Below are experts of layer 5 (counted from 0) of a mixture-of-experts language model. Rows are named gate (a neuron's input weights, with its number), up (a neuron's input weights, with its number) and show model dimensions 96-191. Each number is 500 + 50 x the weight over its row's rms, rounded and kept within 0 to 999. Numbers have three digits each.
Before each expert's rows: "comes after" lists some tokens at least twice as common just before its tokens as in all text. This comes from a sample of Wikipedia text that the model never trained on. Tokens count by the router's weight.

# expert 22
comes after: " |", ";", " ", "|", " October", " ft"
gate0:599468551414469515428532506545504484455503497471475463578460509496515399454403495542509412481489449567512537524478450517574502527501433429549452435436508351464476499441580513540510550588419510420431464538558487565540514528552535505413505506468495580454452539566452600499515380523440528494
up0:484518548512523588497576513580556586580462470483499574527513456402496503522583523475477538454512521424506484512531558483532459465507505515497500535419475424453413506586495616566489407465571492510444560519500568469492497453521445517499637555544438507502459496514423463542568478427532467453
gate1:492575483564464492519558505565398539550437514533596467460500541488478416442485543553475509499495571546431515558515481552532499528444532635553482477517523530502511416426472452527426621490543517525497484497477449559443434507460464587452525433619463475538439504461467478487510532484470576465
up1:612541485505472432508459544454474452513521491426487455448468459452539488486542495542422464565442495498464439512409508492494564553474530507556509450488474495493529388527393507435573522477429570501504468493466521556456496396465498521547419511443424458523378441501463462463518525444462581515
gate2:436517528522596496563502518416447497469528543432575462461577484552467545508522498491493562542515523455545440488515605527509575534530490408489476427549520497567525516470492531489523548441518539447551468482534489572559475487489471422591465552533597528375538493357439512519460513562483487376
up2:507454382469549520435540599495500455487541445488466521437537548588524482599547447577510448544524523503626531502485570528578546560512518509419477446463481525543591494427552469471534525451498479449536464559503451499510562385474550495520487552443481569419503547533536471501414475530532520533
gate3:548517413476467462537499545528438487518519495416496549459467523463508536508485507516521467459483493511473558520460486569452446539519431499538444562491492461481545529484502440467529514437555514525510495484483586527552417504448528445548463465535520517423535482519532476539536557600548450471
up3:518555515490549477530557501465527442484503502477416541483494507497562515486465511528466556581472446552534454519624566499399534397519498492438452457516421531497505511534488498547540494381403576533507542545531539432539512551547592517527485506472457534515557468470486488505428498534492455491
gate4:511516462424493514510453510507530520482468536594558469434539517447607536496475466579482481487477465501542427525438425539506540547513530564516543514564564454513581500440461440573499616489471517474514504402544442461490542413550519504506532583514481602585407586486508500480570496411437462628
up4:402482505454556525511488478481466500515488447449573518523505463483567471426495488504534549527512545496470509435423606519551543491500423462441448412465516480506434575482500539510453498484530540429536537517423468553489445493375453462526484506481505493400468518488402438471529536456524452410

# expert 241
comes after: " the", " The", " a", " and", "The", " his"
gate0:500497523438467547511543596437515444578465536558478518512522487467432482518486553658565574504521571532485580498488474460445484458491378542532563532521491530431398502449546469554535520575529473484518422521548457550540473454540542519553528525481504550509357427532422507557494513534532525486
up0:481562566540514483542441539476509520496516459527456523544540546515435569446491564462506461466499572502574471437564506478539525439536534512541483620473447453460472474487503503487515547493572515473525513490431571466457520498498515514473511464628530426428579475489484505483506431600474596567
gate1:475564485461526509432572526528495499585515459544520534447512563492478506468446466558462549395591543476468559503460522577504452535526445444555604513489575466456440543446460524433521461558440427409499502442545464511503520457564483476525551475537527659506545515498412656458449549500463481570
up1:454453459499498434507397436425533466476500458557481534532452477516464518544553465447549413571550528531485549503538522475511567518510463609540529531506446444469534428427514610437574567531504485486441503527498508472389462523508435426433467491392533456468535450510479538584500529497514487575
gate2:478462519432494486473491481545523477551480522455402627447450479443490471561450582530583515492473441527535523531449542468571455448496502518514540539526491554563494501420462509579422430514493474520579572557442504515513526558461482490560520429543522548530424601412449425471470514524466517511
up2:489530465492578469447474465551474483515505498420429502484496522528403521385580550548470494542484377462509479462499557480567412455403451478513442483488492467497551418496511510438458528470462507437550510499505478466515497502537541558545383495521543598501472566536503427505453513504414493520
gate3:409570460536516533447456442543612450487459496548511497552474554438465527505446559471439501504488419521451455480448496495531489582428416540462541405537582452434424668465386496436509475614440521536493483440482407463479452507466536511445558478492484529461552513425468459479495604484464611414
up3:528453460408491602487522438564558500517531486480521515500575496480472505581502503518545567406515510467602612486592479465492559508556516521492563527534535514533513478350441467563422414486450446441525621492439499566571424460434479486471568490537535522493449513525487512479463457442513459518
gate4:523528507446505483547461507500547568508553541496596510533475576473488563468459543602525558490493538419503473462480565534467543465457502520562505548537442530462588538478441536446519486387558483560469511437604522499496561505506497595505538517535447640553522470528542449499506516510458538449
up4:478593434515467483458578537435524592513496550459472452504419574536483564489480454499515493514444424541393448558570451497478489538407497487449495513494510555576538568433524440454509433519470550594466396466521546444447571481444498551560531566525453545510495413524448627460461398514532454516

# expert 235
comes after: " the", " The", " a", "The", " new", " his"
gate0:565471564556513434532474524471472488446548503530535410481446471456511573576403507462518497462580477456571415475423554465532443529536464516421448531523546543537465392571512494565412539569477492467544488518460482587479542533412448496502516517516515544495417470510487452395563536440553508527
up0:446526519574526438492503482403483509516505488491521424448450488563468442420528551476509393556579504484383478483484457444560560498429383513573434408558549548466515524412492549515491385512557467466458509637474542492498524547530487397464500454544535474507545568576447495575524532485509506514
gate1:536494577515459543497490430492571409563494523532551485626585414462478570476441549509504501497489409514495412506498557476516468484422403505500411569473463523498519512466490481497439395423485520591442438575451514503564481557533565518451504634467442512513556520569394439534432556448458534464
up1:530525469454399549502514546450471449499523487590525575529490472494558585440473486407520497439539603523530657479466513520487541611469469519454589523511443483426555502558476525480460520597477486494487473458490553476529501569468389522508553454467512601495522455529487389551502454524505440499
gate2:553514481441515500540411488568493486484573534456536548477462524528443439502466411523532504587490505411556475430566474470522481501514554450442500513462487490544543507516413469540497422444484413449509460483442557526522489509560516478467537511502432475474526641461432471514482434438461492443
up2:513430418464524484508467526529440536515573555481464501554495534580530489461467567576558480548496465559457546531457611433454541471526463546463602380387467511480586521400417480553488446470438450543455525435467590588420435420486488457493483508532477449443504486476491493486469560431512452453
gate3:498528560447580467497526474472448553529466537513561518400461440571467544550546470464539513443479560465496496452565533454490465415435479445491498622473577527555543411487501469472561515502534462382486487583525469415578392484572528462506531473546427542438467525438562548469552608500557505605
up3:457517577413515499418477509505434583510565543561457496447458506550420537541515494500612486531461561539527549495533477484557442565520500498406576635526468548481523464459454418509530547476480435454579453539464519479501442463442514488472412436545484511534512492543636430455492404484519571392
gate4:526430429483463489542455342540580501466577489471563512508528466506584475363650416429518543439470518462526512421449540590481534533573505471535542490493544475470548510493497565563496445501463538529539458437470519507376378551572445484539522536494525531593491417479522490484498615501476507539
up4:427572541410453568471575538528458466435513575543512449513550486573492480447448577528489429510433438470510499429555460500501496361541431478541435394567496436469558464547487555533454458411414459434461429532550570507503462473499438447517574550495517586478491423446499574451462455557519458436

# expert 154
comes after: ".", "\n", ",", " in", " In", "du"
gate0:607567500565509570621457557483477568447429487440616502464562478436508529529567482414478413426520453474439489424554428461558501436468482587523508488493535536527368470498458460484535544456516453559512528499535477515484438513446508522509488525576499475442501487461479579481493450568456490464
up0:475562475592511494561466607471336527589545555626490507510504602502526520440434512452457355514485570526572528520509517494551565465491490426483508461504553533487485448521471478468500544501468542529480473453589478498507434500508458502518422484594584476462533541522483474481529525535548413606
gate1:558610488490439503500456554452543539530558488507507506543466579578512559454510495434546537392541490512463514505512473544597508442440491519432418482540486567454540544557524563542492458495579484503432480520455478587497534438591563457590575533519593524553438541479524455476548483602508521450
up1:507512433534561444527495486441431463522523468536529587452531498511395489438564510456441465468472467567484639523511413389442518538441420522435534480605448488494532536488510450505536514498559461535484549546534486454615447523489585494490541459486557461487547497484504437497515527445433392455
gate2:474459474575526517471383456479564496540569512535561510424470508459590547446464525475455502479566427486508434481519562452536516547550504488459403453480544424542502444517507519474445593398468547565518557522498488428544488574503623514420500526501622505472467540450558502492412546618568552485
up2:437515514487593532501565562532521437464516494473426550516478408380473455510526492481556561487494459433552517408503613462438445623519547411495509506523519481545550458501475477425510584560521419440467482501472477545492489539543494398531540547503442526479489446557540457449363520416557464472
gate3:468493569491557551485455483449455462424577517591475451514443560521518508442377439550474526525458476447507524528541452616473563515441513489469537553512538553460526500547528509523676419507396508472513477575449493497499540548540474460541489471487508570500390521477505496435451495495502516451
up3:519455533526504580552528588554526620530400606465590509529474562516433444591480517445511519454458575483471499579456524474482536495492507456461459538495516557485481491524466521540511463526538529501451475466495560422470434465466429423515557535439561570506437456474555429531495537516481582455
gate4:488593544551590549428470467561511524502544483509520479609455430476441519461470538499459500550517431430447383511415522477485450456575492431528558480493442461496443521470485486520506444483437574525554504476513497486653514543518460477586511439487590479577390477476451508598495491360490564506
up4:523518576581513454514520378510539474528497525481555515520456452472579541550455402491554585551475537486479451526563451531520456497391479610534499485426554492481568532454482516508495518525402547465547514504568511496544517471451445561591540541450532513552524496433443475530418462525569466583

# expert 247
comes after: ",", " was", " is", " are", " were", ":"
gate0:544521553535470418507583557460447479498456527500462432544488524546404430484488431531413489528423534474553459545436461572401428494479499501462486525463486508491504526629503432439496488477496454546445554615489492473533532559514471536485446418502418494455465570546496462559440507611553536461
up0:573503507451512553561446401475525479514457408512499609535493429479551517493501545439502503425547530550602534359451516536443338449472549460437466569505467528549454461424466484556478524492543464471657479483563538534503506502513500531462451525563558441538570499518473554510500452595474606459
gate1:531458556547454478529460516555508464494466512475583461574496513467459447470489411506547516462581495499631438550517462544447479486443460450468484547428582494487547488464467470501501450515558545472581444455454545518445504525501507521476509478461456444460519422510515487568491564579459467406
up1:499453554388646473364483456499510475521499488501425492495462542431559465455537479493519512399507554484599495494526600540441536453501501529477539472467508504448519500494564458528483566577458374487532516441471527439538575520485528449524578518452493516542520371524453592510495575508461425585
gate2:509410487573487546451558385484552522508492520496487472503421529585492516513438515421527537491489476562545492509439574561489393489549521537457601410530544524566654497468441397517542604558434516517464430493518538487596414468430542495510535402538444591492433460472500488506481472487525495409
up2:522461507540468529510562520509488457433498489538550480521531510516431509536502489540498406377497515460481489501593409572500465477560492538555531519503448451480531443484452489532530579565537523406529560485503488433425551473484473521403560488472499548560515441477455548534530579488522586478
gate3:505484549580488446534476512502458454458479566454493560460460549608518495455485429471479513552529414589477313480512555507508531545414596568535516542457448594539510431521509468472492537482469501536513580539489485516413448485587451506592413463572532499429474536487399430494628536551443526435
up3:546469475527465579442499470520562456499497505557504552516497478489417567454517422464496569504531531535501470536467431595473527489528515434435565549361574562635469513596447516467489406462516535475539510533536474527473466550444512436578572535478528450473531537553428536457507501520506553499
gate4:579590429515434480469485469512550623449501509491526553569510482466481573441411492545408557555550583523517538466490485536462514436394487507409501565501452488513493604405481497511492596530487566527468472481633499536521494558589498520436437507386505511495470519434573449504565458545551506460
up4:505528529516509499477486543598533454481466557521599507546533469511458470485539490509514522510565468595405481468547450589481562520571555519509597534461534501457454483547596423519527497350558444432410449530628487535474385384513517499545523535543494420503519585490511429502553459517449522453

# expert 193
comes after: " the", " in", " of", " to", " a", " and"
gate0:557501522549440497456479524467500477488417555501525510534511528499545520467522576582600546423515586556492438495540568475455426407463476472431486476472449481409480408479531481466448439498522527507536494556489460449500405552548460603431530464576390577552557460481558551534551480591502457498
up0:544453543490447492552529423471521541427425503567508538464443542622441459404512537539466463547453495473541513473495496461515504518448410435454463427578503532465495448457468565441436551391508528594448494569501503524524417482500639498580463520569508551505561601536617492508513589462485502527
gate1:539564560484501476576410492523500527695530504579576542505512578502416486422493573477542493549579450477443450544415499578595465440540466500447469565514499447535567543436588486471559481495550482513443481542463452454463469478548569451457543502553517434557489500511507518490464544460428475440
up1:470529481487623549546486512480477490511523430515394472468566414409529568578544411473518567464445477554551498456497508590530469496517638511470479472551531423495496521360489469476529497532475503458475510481494386471446513456482509505435415467511495440460446539441450464494561570514474486509
gate2:394418488539537564545520404475526604560467554522465477500499652413416390449469490525526535566439484540442522528551510447559475550458512439587439558470479523457479508645494417530569520498546448395494526473450506492621437461520497486526479543484479587504529453515547440569386472511486479530
up2:467489534643492507477577619573613494458439556542511571487534517435416530536547540532506474526424514519453458535519489483523486566501488482541529369400425534516415507467510426469533455574569504557505449513329570492361514481518448492623431512472517482542507528552491411429455467408508529512
gate3:453567396438406492523495572526501402511431553523512391502535432322547531510490557545530434574447551518435457487474546437407454500522459526501468480493483401550521464497508511447478506406550523379483483519494538511467494516510409536517524497440510511476438421505537517577544524457560474469
up3:506610507423582483554545465455506571547567499475579561473409527518426583541568551530376464478552485484472329508448545510542533515400432522482504507518457572482475558544510465528503472506547480540471524439510554501498547413497561493563527582431515572548625530551495463479567572614557527529
gate4:600485474507537497453621486416470443567464509477474429442485450588533464527467470503575519485431584538486446488516526478537425480518567522494566527477521479533492493510513515526486478468426432451503509497513515482587452497549497433461557534508444515526507467571464571478443530512547462447
up4:504469439472496420521564518438524463515511567630486586454453611612520577567500470529600532443424449530499496497483485509516483495532488440454426467519527591399492458536398528536510588509487533491482425550457529461519480489505540535462522524519494513558528538513467495464467511590416576446

# expert 74
comes after: "\n", " |", "---|---|---|---|", ".", ")", "|---|---|---|"
gate0:486509562514441434530421557482455575489455503534463390487438563537461441524414555503535514540553506512481439478628536466564537559509522495497485448610466502407589546564525540503495492553468482490475522508439481533492501510460515610480476450461516579481510442635541488538528486529574567526
up0:487468581409544508574473484500428474440516521484489495538513435592514461549420577483485457507543514556546487489526486461472490358389552551560565527508454510456576474443511470496524491433473461537488517573445449519470550523506511540455455327468463504505437414492470450429458486473448364505
gate1:544468551570463608537476588519359504544503471528568488503558496485479510519456527492471489496525552476537523480506561485516514405615526506541477501502528534516542446526532519432626465487438470384560524463544448495404508472621509423407540446559558466580514554553494381463533585487544438445
up1:491453501408474501484469486478529459402481431531491604535478584486522459471545486476519546537525464498440481519568495468402503562441561565387520482499428442542452536567461454417517520507477538546541447565524444482427508442545529504497518511438505550535464469423498496439526433483499483409
gate2:392499533443513564506536491436543507485478505492439456420452484536477467517476446481455569464524408521517439516383520588484441505602393549482461498547506436519484459528542504546408545426364450474455436544604561419525509444485541477515548529487539510580485489549559529466522541532532477593
up2:466516469568450466526560513459486641535523460493503495528556517460482537569495491494546560500522555491456467518554433563442393502506458459397547517493539544537556509459495471398422463495500413448540547463501580475550511587473488405563495438474577487470508475431532534490588545527528515493
gate3:544511480485539503407459477467392459531484485512531522568424591499515484509504526474499553432511464434480542562459547543519520512516473474569451471424561533523417486504495477447416459531579384561523473511502570584475520519391429470545478478532474507472532513432452528536436477504492439602
up3:552450480541484467454497405396499465499492422444501424486498507414447505475544509531471607541495616569529484503520520391532553563516433455557453577468549519496490532501431526441479500496517450498485435424493491474550414420456545528588595498547509543536576588426506494599467573414602513460
gate4:509440528419531473467440492476434494484527503442510434402427463539449495596509546468578422540454506569475559555456466514418531492460491449477558547552466404508436441488545542418545490519468494557468402550503478433483542444541528476444381567476501514466553527443485468479449548495426471452
up4:574537437584529465452572523463524528530548513517492566594477536464466462422401480512518452562465513453454532450548438521517540532490509475467504418483533647609506548560493487523501485582562537456492471446412595483479558475436573567485541463544397485551500404537565651486506492470531481449

# expert 18
comes after: "\n", "---|---|---|---|", ")", " information", " details", " career"
gate0:442521471499541515481508555506519528509498503564455503512537372503468496535490563510387564553431499494464604543507458526589536432473507521507520450529470435420541468539567493488476441519527518481481480471557482504392504495437484594443450500505506540529503467467477440464465589475509477587
up0:482537424526377506394457488479491559486459407457529374345594527508535540526481505421536515474483485472470475437451510518455465560606447487543415546535489440441495528444414439426487471505427520520422461474419478412533528533543432505482522557494514451479409492481458445414457441489458553512
gate1:468538461500517425529498562612479558445521462501411602533501494415464533501529477432489481533504418576474416602498514514477395496587637482475532473514450536477475536478531543441579358539534565518447575459472510492538503520428494594441459445436534495512494529487463468505536509501512493566
up1:493543541492490529432443590544437510428540411531467552488437409544444484557545587442486516399482543523422576431558421397462477463493499609559470517506512593464457468529450490485518526490533467394468461581526558529516457540447473470574500532405549475518561501457535474468464563620496516503
gate2:575446429477513443521514551491393502561633476498486544499504434497467475626517455495652488512429464536473530537510607366505455552445542531553569475505477550488488481493492506499503521592462496485499422448526507493504470535499452544482441576516493530500452470510501375508488616512477567482
up2:466542428597427471505490493517509506529425439621436521506524433587460523487510449537557526582494581620538559504497405494457525460483534468482493499483571527492452544481445584459513555545549543410579440503428413504483435477479524479492375576450547487560536504489507579463600603526505541475
gate3:487555510563530546534520500515454532541474503527521530557516576483320532478578505509497512490502446529453547523502415509492539564501493563593527459486411485366472460555513462441554469488550484494553583430418469411463587539493478555587468575516450513492508449487569577500494436438444498568
up3:504460471518467490498491457509518567503432546558454530505504518555503479522480457452520637481459454434500435494601560477419400481510575493467543585506419477579506571434484436517362526507631446570389454398604501547545457480414509440486538501514549505467462437562439394534576390409596496420
gate4:621488621490542660513462472456606542506560524560598456555515507346461447436460494564486389426441427367491407463438460526502490512522511561459484494425510495494570457492465557517474616483451528603550559495536450473500559531543558491431502476540452478466468538540602534539539468497555594584
up4:520508481452408437488485454574610560411477381454581498489485464496519539480558477490446489494589549535497444473459464524481535637403401511453544553537453493477450573375391521329544566445542492460568485421479525509496464535606493526519456525527457525507509583510437503428430560530493493494

# expert 109
comes after: " ", " U", " Mo", " Che", " Qu", " T"
gate0:487583426521476554467418519466520469509496560519552514413500461515539468532521518510530543425477484544460406521539440523571521515547490452525458541477570552498499516537552512521524474462619479541483555555487508462487482540508600510499533520386508514527557490497474506449520579513559538534
up0:496462528464463477607499478498501536507567543492544553452485515493461600407465540528542571576555460472498481478441606495438495520568553518479491443433436565433538535493511512532462494485500484443490525604456492508593493634526500390505535558428537599510558547465523481465606439532505510409
gate1:477431461470543486506578358490427517443484408482448390500457431511529458491494578535564505533435423560511542581514483471449513556462505504574504500509479492427522484419459459597565508511490432527532490477507452531529450502461595538549473449527411567525426502491558545577516517515435470512
up1:536513589573487482467403524501548486546483505432421457622495493395478515446470443474494457541477487500539502467567538556528474432494481533435485446599525416532555419534506552480585461496445544418552552465552548575520542467549464541466524577420501543591405496547487430550470490458555508570
gate2:592582426510510446528501467500421488534444476578441532446494558530552493527485497532507502500582531471460622533537405487516466568498447620566515443495533470492489586434581357504444494496408506501495479471489515459474530424462586535468479578506505530466531485447542472483489509454555490523
up2:507502526428580526530492484535514455497426566518450543494594460512470551375463501511548449595535479512541436519560547535399483551499510495474515427458558502547497557507469508482509507538501512404469513502645575504489554364587399535524456518456505500521490508484488539534512521514552510538
gate3:610532488552507415561488626475505441543495456457538453433353462411507428431439480453528540498480450592503598484563536542464473545533492526497582562484465575467538495450507455532522555529521467468497484493475462509525487446542547547516457503511488528442544578513474501493460478460433546502
up3:524538503412420588535557481489503484452469456542513474447545467570508403489508452403472524514468521475565549470519486488469498481448429532493521472458447503501563540465418481492523548438424514613549494390437443542550557436492469523451442563485501450527424500467517441444353484427467537464
gate4:552592548475560518485513486463500450497491494386473537544358445572528499431527446456443494407494401487497475547576602519568526488529541506492514586452560457524532590510486447391518494593457516462493481526430420520557377543622536459448508454546511584463490546586593518508554597447462554567
up4:547576456595445529443473431471433484492477527494460560490541493420541423520504518511669602387502375421496507501452454478591438444505496501513468480569495527490507448464476496469490545524401480545513572457564442507524509475496432466423506482514548458518495477497394533540377505558561502452

# expert 179
comes after: " the", " and", " \"", "==", "-", ":"
gate0:495394402398545619495530535538480442575422552585529500421469470590480493556499537580459527472594494508523392479435535491451419486447448543460484510508442537620503449525493533530554501534489499416486577481590427432519392507514490531626559557497481603501456530493468463519457574573501497459
up0:518520582537478498493510429484429573515510518488441446517437508479516408456528489556462579562401506483472438507606489474619522480510547586613500510496501472484512465453505524503431440477514516555440498555526520512454548433484546509573446513584491466540485502529532485561544607360549415517
gate1:437588537528519530504552453477473502519504452505512512488468527422469474457475491483498500475552529435444414522517623442582502607499496452538389440557456437537437526496531471523492491411462493483471462588530500506544424488470548533609546477555480449528532564526476474443484481538473426447
up1:562511530458601483544455481435512535531519535533515536538346451576511466455476474433536417442482503558459319496416459556476492430380506497499423561523464499527548471478537514501531556434498445508516520543529480483480499517511512558421511480432527486550528539401497507531488515553484542614
gate2:515484546480513540522531529494481550487463607448533434434462521534520476480545493508481540394424419510543594469558599540508539485571410543435477452563439513468524484382499535517585552494498489544555611468483343509481508525541512448475496520494495585471515516554551498525521466440413547454
up2:521463461532541503534561424571528631467518660455492479534470513475507394520502451559396445461554505477482551474510415428478449516420602491495473512550541464538530505457457554567562470423486515481521522486500542499428586526536570582456614558591439529539451484483456623538464519504467487452
gate3:466508475437566496545523531525598562438489515417520504463324494496599481454482500466516496407479492515560433403450567494563451514474477399476440501544442511422462514468438494492481493522523507602474566491517458567541558531488531535411501519512514552475491539515553397483445482512550550533
up3:440491525583425496513523471489488438550521548632492551520445565466478523505443470519501551569563516515532470512590488476545454444458505496493464487473501538491494528498506575540537405487406446416576481486526570565406442536483496522548515502530568462600515571488438499488543429595361392509
gate4:525417526560511521604570505528441485599567471486546501422495518528475503521471369567475522536581479565533572572465515592423500478504589470543506521471540469476537484508462500502534426574542526519476498480517415547445574480499532573449416473520512574468508415574377556520496510462490510445
up4:531536480522555491533508596540507516430484573563467429521490565492461427476514507509468580590538449484470488504472575439512623524476491478460323553610458586500456553511551572491445527517546477424503516466518379565455523485454497481504519441487545535498445585477542511535523509501503593456

# expert 160
comes after: " the", " a", " an", " The", "The", " his"
gate0:589497511517587429542535501469531540464520535496471463534504507559484493408503447367578600564475534520525470530501454434499444542408536521473487464500517492535556508503509450445532510503456445458485474452547445389509512541541511634439515515474470461468539511419487352577496426444463527451
up0:517446492431549524507434506470462593572487496519612408435467521467502518519483515481444464533493513550559570536500567484453517473410532536536534595448482461544453425552441486446469396462521564505524532494495486450391522509564531434454564428433518451537512512450526487497498587499537483526
gate1:381508420473531506513504544548525481530496479515443588443480530483517458544481643541443559443558528521482614511512477488544494509494544510546487504514415489614439431543485467425567526540505448465619447452438437473412394474539530535513461425459498556563565571485491580421503532379461500431
up1:588533441403503518494536414525560533470569458570425534533570421468511489538531541574476518551469427503487496474512415454507512419447444517502520521532459481505468517506462459467584503431479443451481509535504444415491440541597479577611477474513498499494485521535457553509488553510499568553
gate2:526565530497370496451469465610578458503485545547529573453496458441486438602478542601526521421541455497404447495489424504598489521463477554434384495500454572425507504529487372456540537584505487516414425514460483555460468503571466561423432448569499451475539434573526486514510488443498551512
up2:500531606504523519530458497514484498525524491381539470484532463480463462528580570487523494464428469466443476564566449529540458518488504418420474452651504469458495490403436510528513484499567506479455366538486484561528503465480528458517512429490429490427542530474534489534525491450336412522
gate3:505417468545529438454489475443463448524529561482477526432571577499537460459470485503528445505477436504546511478553507446535488525480539477418523461444457512538558549553552480546521524512589561514578549488463550538405464525558550532550453432474549476520527521488445445513451479444443563388
up3:463519506416563502437551483499520445417402465466493472460453501465532591475511600553419525464460534472477497566417494459543559509511550436465436501483621509528541517510499491453438444537590448547511518607571437490512463464521442371488451466471528506428458456611525439405536523487546582544
gate4:562534473585508449558444573415521494492441444367518583555438461485610447495490467474598586502448411516588402418526474559477514440433509536504484531450517432574487515463448480500473417544568415489395568505509541490552479482497466496472555494480419475505562595449493411492511484561473465517
up4:515485605442549485482468516504501476456470461513465485525506490450498513509452556531461504493496439544421435471432520517502521456540546504574459470450526473483580531491574562561493526532424485428461530487672500590544594482474552586511416482440543490536580507477525442529510561587456497492

# expert 243
comes after: " S", "s", "S", " |", "9", " p"
gate0:392556531509548435515437586476431430447569567548472547573551452547559557546423493510554470518484471522504525410538399524490489585509482493501524592453503480481513463335551460574415558491552512504514489575481421542536495477506475485431512527467442612550443495498477452526450514511558428546
up0:519466465521548509494469537512512462518516416503475614471517554457463524543472550491449461442456440422478529536359547542402484480487443493530560502427493436456504488432469475483407450393532422500479528476415554451420462537443586511523586532535521459480454437468533540485577443498463514468
gate1:507504482482491518624527530467566458455450490495465481591547537486643487477414597395487486444546499508458465433473515484519628461444463528474469538528454499498507437525529444566513507508572466550439532570555478508547490516367490460490416531512481490457535530480565497519536428488442518553
up1:498477519488486418465487534553500503400474483512606493504435486507509541520373523494472506528501453506438500585605461491573519532433474515411561537524547427581517455575506521485531439594426469497452568554531486427544506509450551530509500502526387602492595558479557449543528560449550520505
gate2:465567483457487430407519578452541535500406447487464512512447513539559545447503623518553530414534489494460549578408548437488469444447567517416404537456525496505521438437531552587611490416522465493595465452511433549559576461453450572652460512431563563442498461486543515507506512475445529526
up2:469517459491487444495494483503477501488559413429483481485521486521537438513540437559457593442491441500497493475503450506523499505529530439497525457503449456491380539403434533528491490587509510514464439490625548469508527538515472527498484580380526534474461546468525583572311534550440469370
gate3:422514498567493433567517453464541626497451467456448432518566505519536540470507477496507451503531503510447464503476433644508464525400543462553552605490464463479526564576530454590496411423495400471494494529478545398522435529509527524537382537549505571451555459510564473530427419515457425472
up3:498446473548491404541551542511517358554401617566447474501447496459515429504586524460572411558408491534474612494525518449577547570475495483532506484470462473446517518550442594601533581415486664501532507553506492493449459550562585456486585417484536490522462494463508504530512492473467524527
gate4:482459525492464552552477506485509501448472586418577443419492461459521459511523502530539427552566522512433495442512524459471555514561501511442458578439496553434509567528550477499523465445402427475462517514456428587464424507469510507506460538482449459491606482419518419514625548449517634524
up4:498550443515468478466444439422526481453374501471479524470428558519449516564581468502555581498569437428575491569498431446427517462458486549487511496484553514575492443522590560533537476408495536439472471461451544482578497462506444479504494586453446462508458465417589458455502551576476584444